config = dict(
    experts_per_token=2,
    d_expert=64,
    balance_loss=0.00258,
    init_std_router=0.0087,
    beta1=0.95,
    warmup_steps=200,
    final_lr_fraction=0.0,
    dataset='wikipedia_en',
)
Below are experts of layer 9 (counted from 0) of a mixture-of-experts language model. Rows are named router (the router's row for the expert) and show model dimensions 0-79. Each number is 500 + 40 x the weight over its row's rms, rounded and kept within 0 to 999. Numbers have three digits each.
After each expert's rows: "mostly gets" lists some tokens that are sent to it at least half of the time. This comes from a sample of Wikipedia text that the model never trained on.

# expert 24
router:491530478517538514494538509556538465527537481506441512542447518509523467499516493515520484506521532394531517412381490475471584492494554523489474572455541464498505512510501462448541428498527531544483455537570455453563576465518491465493492538
mostly gets: ":", "′", " +", "°", "–20", " −"

# expert 13
router:522532503436561495489479477454540517478460449527514522485452512584466485528512539579512513529530517514497513492445559526362488467511457524505488516500518497525487489518532475544468468469491479516531498608468499568454512431487611436508491532
mostly gets: " 2017", " 2025", " 2016", "Species", " commun", " 2010"

# expert 12
router:555428515544484461491481448461504489566533523527503481428544520489471575467509517488539568489535495477554516554516562524519553484458531473438457404444488508556474418549540515568467518485480534507504583495559525465486476479498477516496444576
mostly gets: "J", "M", "Q", " J", "B", "D"

# expert 7
router:532507432440537473528547423478463453481544457545459441522613494442496539447540539461519507515511516462440518472456537508481495506533439569527583495529459555375550598579453482486568554523579535485502521532483593490521450489491435439544474464
mostly gets: " Ka", " Russia", " Peter", " India", " Va", " Africa"

# expert 6
router:553440444528472534495480490506439488539543492435468452492552466460498524511440457488512526407505507517539523479475530540482507502496539511564498526555503521470503472471527479530488493566428492507546424513598529509554464466433489520517490456
mostly gets: " ", " se", "–", " re", " con", "\\"

# expert 23
router:479482440516483463473479495448487439503511476476503459426511527470590492470559527508505463453506472427476465477443590541487455463535578547501504480506541499476432391464520477567481509444450565443484506584580414467484484484499480545476514545
mostly gets: "\n", "==", "===", " ==", "″", "===="

# expert 28
router:502504528474505473514465545551495494545462467507509461557425518494526422521550486585499485457477523428539511470479391500499473441538469505427497489494472495403496563440491471500543466535516490546435512450547512531475467609508487557490504500
mostly gets: " the", " that", "The", " The", " this", " which"

# expert 10
router:465505397456462453472456517462442534520473533549402480486465485501553453542512529490543508573579466489479472538610534505460548506480521457482502515479493524527529524495500418532535555532532458519561433544500504461454451495514491431592498510
mostly gets: "í", "ć", "č", "ji", "š", "ñ"

# expert 16
router:524526486410612493494505494470450530544470470577476563433455483510503530545506368517527520474473526479501474457520528549499475472505517483502552437526478503525541459478492514440518503545555505496507547573470548496542451527503487487548531515
mostly gets: " in", " at", "In", " during", " after", "After"

# expert 30
router:508419516531457509540481515516448522545481456556502516453419533487469527490531534471471467505488478535488451503569504490439495500485488545510493467501466490519442513499388512605463469515472518507524489526472517562430499522559412485429512499
mostly gets: " tr", " c", " Born", " ==", " Comp", " comp"

# expert 14
router:545461445476473495499548480500471517553544537450552449491477513446498452494456482517496536533467549566535541523465522595527572467508500504475479479438473518520562494486486507541510544502492555504473496480505548515491529599468468521578564529
mostly gets: " played", " sold", " Mont", " wh", " G", " based"

# expert 0
router:470526511455518499518507553500464462489513486517517423548531507527474449507462483547517566488480471496493487520440559458499513460538452523486496493556563479532519401459508420546433514525541540492476492485497483581512518517469468475510459421
mostly gets: " John", "ster", " David", "bert", " William", " James"

# expert 29
router:579507573400506529464466492505554465483485431471493543529498499503482467452523473482468430549473498588474485461535475507640501510533559512546499491492503421560450519496479506470478476511496456418466516547493483507524480594423532540504503501
mostly gets: " d", " well", " m", " ch", "front", " turn"

# expert 3
router:543476522498462520445460460549421466521513540543475527495403462384549475508487484529495540523449542472527462492464610440466541514529480470526504496453480459470594476548551554462555489460510523489464474596578500475450453531443460491490478494
mostly gets: " 0", " 4", " 17", " 12", " 5", " 6"

# expert 22
router:479560532605487505515523505435540465514533546500490551546452481416537513522449585548542519496434478503581572522459405468485496504510487449555511480460445441487557492483538500398460480427468489571513415502405435483449473467484487498478536517
mostly gets: " his", " a", " their", " her", " its", " more"

# expert 8
router:459607480512443556482549459453499494493487531482505495476578478507475476488482473522494425499532523516468454505462446551498494512490525527438440468450513509531555455506487491410485451401470526578558476407512439524564511493511432536513568492
mostly gets: "ities", " area", "ized", " life", "ted", " used"

# expert 5
router:476543485510454533446546555508505499509428462498471562474462533499528478555493560469535498500453601478472483462553455491528522495460455477509505504560517547530478583556533527508445501539519516530560593502525522606489523492489477500482484481
mostly gets: "|", "=", " |", " January", " December", " February"

# expert 11
router:492522530533484446469532518554473505563550515464552494528550485505389578429415515477522542559500518470371494469493434569533500521539514514533490565492488538502440507512477514551536432439519389519508495485489460468589584510518513517484549550
mostly gets: "is", "as", "ations", "s", "es", "ress"

# expert 15
router:465580462536464551422535512486510564479505467446553547530468505492453449552455479504553540491526460465487497511530493475597454434560430470523466484423459514512453518516475516441475487550507550531502443499505468493508464489483518521501469578
mostly gets: " but", "'", " became", " though", "’", " as"

# expert 31
router:510439499536542482479458515587468403495518540463496522509438525499470502497552478436380422510416435519529508470548517480504504501448550496491558517487484474476492522466450528518429513509476520546476511536496536533487511435496490491500506461
mostly gets: " Ju", "′", " Ru", " Su", " Qu", " Hu"

# expert 20
router:511517397569485552524457517518520518499482534418420520509536498470496521544496544511462495503521499586555522563569505578563429553456466544432526512499545504577492508554496532524504505558477549484493465529420548495535443503476491533485400482
mostly gets: " de", " pro", " dis", " De", " Du", " sub"

# expert 25
router:384482482462502538445537451499542491459490526509612473481515555533507540503519494416526536507527442500493550437504461492503472511471500418508494564464556514494476447491561437501505451520515499493554530498553465512550511570494441496527462485
mostly gets: " also", " family", "ally", " again", " species", "ee"

# expert 19
router:495602543487506492505548579446485487417584437502474481487546501516621526538511498466463503498517496541489541459422529474410564489446531481531511566465493531468527498482529424490514481480524534517542497458463514554518479495509545459518530522
mostly gets: "ic", " American", "ative", "tic", "ical", " Roman"

# expert 1
router:507509486538551528444513554524477517491485542487556513565519528457557504519515413491472521495545480525497461450467514550557535484492515477460534527596474609502524455421507433507497445503476575508484524433541576539544525482431434547454500499
mostly gets: " game", " team", " school", " season", " area", " film"

# expert 27
router:464472565531539448509434540414535563476500490491419546501553525564446472487477494432476412462585517453501514456507437522450480556563494438513517549527514447463508550502530501499517488512445509464468509474457471521495537500573509530466496402
mostly gets: " organ", " character", " gene", "ana", "gan", "gh"

# expert 26
router:510481529534487591560495501555478566442498471544526464469587479548512526504485529535516476466463424499571489475495467481586506541444544576523504480510545455448512494558546572440491543468516505481566547498514540518477530496513480504427525554
mostly gets: " represent", " remain", " continu", " due", " own", " back"

# expert 21
router:539525588506444427425607483535539538514443547471518479552449471505529494549491475572491544470466534515499513495448477450490420492511498375417459469546544599501529511444495548509546530436535424434552496434496485428470483534484550474542479474
mostly gets: " end", " second", " North", " High", "east", " South"

# expert 9
router:530454479457531456489418470548461508470546511532503513534379483498524589512445563492542462519483564558494529488472565443444526446514464517543471435419442504513454584475466537477488573562448418459446472460508493502520481497512534511480513479
mostly gets: "li", " Li", "–0", "–2", "0.0"

# expert 17
router:514432469477489465565528481476512518551484503510479506512469447522502473482572500507522570496488531513451521646580514480499474497478489511524526489529486446537474567529491557510499493500527488443447447528495445434432499454547527526483529508
mostly gets: "[", "il", "pr", "act", "ff", " wh"

# expert 2
router:427465460545522521561498495541547471382434519488545494463468471489487545434521486448422523502518499489492471581558521468490514515534524536484493509495515519422496413518427470509509593528485461530455592468424472481459516438497593511510426527
mostly gets: " Wal", "wi", "ow", " You", " you", " book"

# expert 18
router:496521527469462555615457518480532551577495595528515541452471549532401459489483523493480536508493504427511484503544510518496508543477467479520482417495520455555493418512559523439498502514453457589513498437501575454536551557496519540477563513
mostly gets: " not", " to", " has", " have", " would", " had"

# expert 4
router:539551473566500488497478499439509462536480521493520486435564439467564504528458472544476441507556559529533549513481364495465513468506490542486505550534452539536503503486464497512459516501546485530453488399523462489503531449491471471501489497
mostly gets: " of", "),", " and", " &", ",", ");"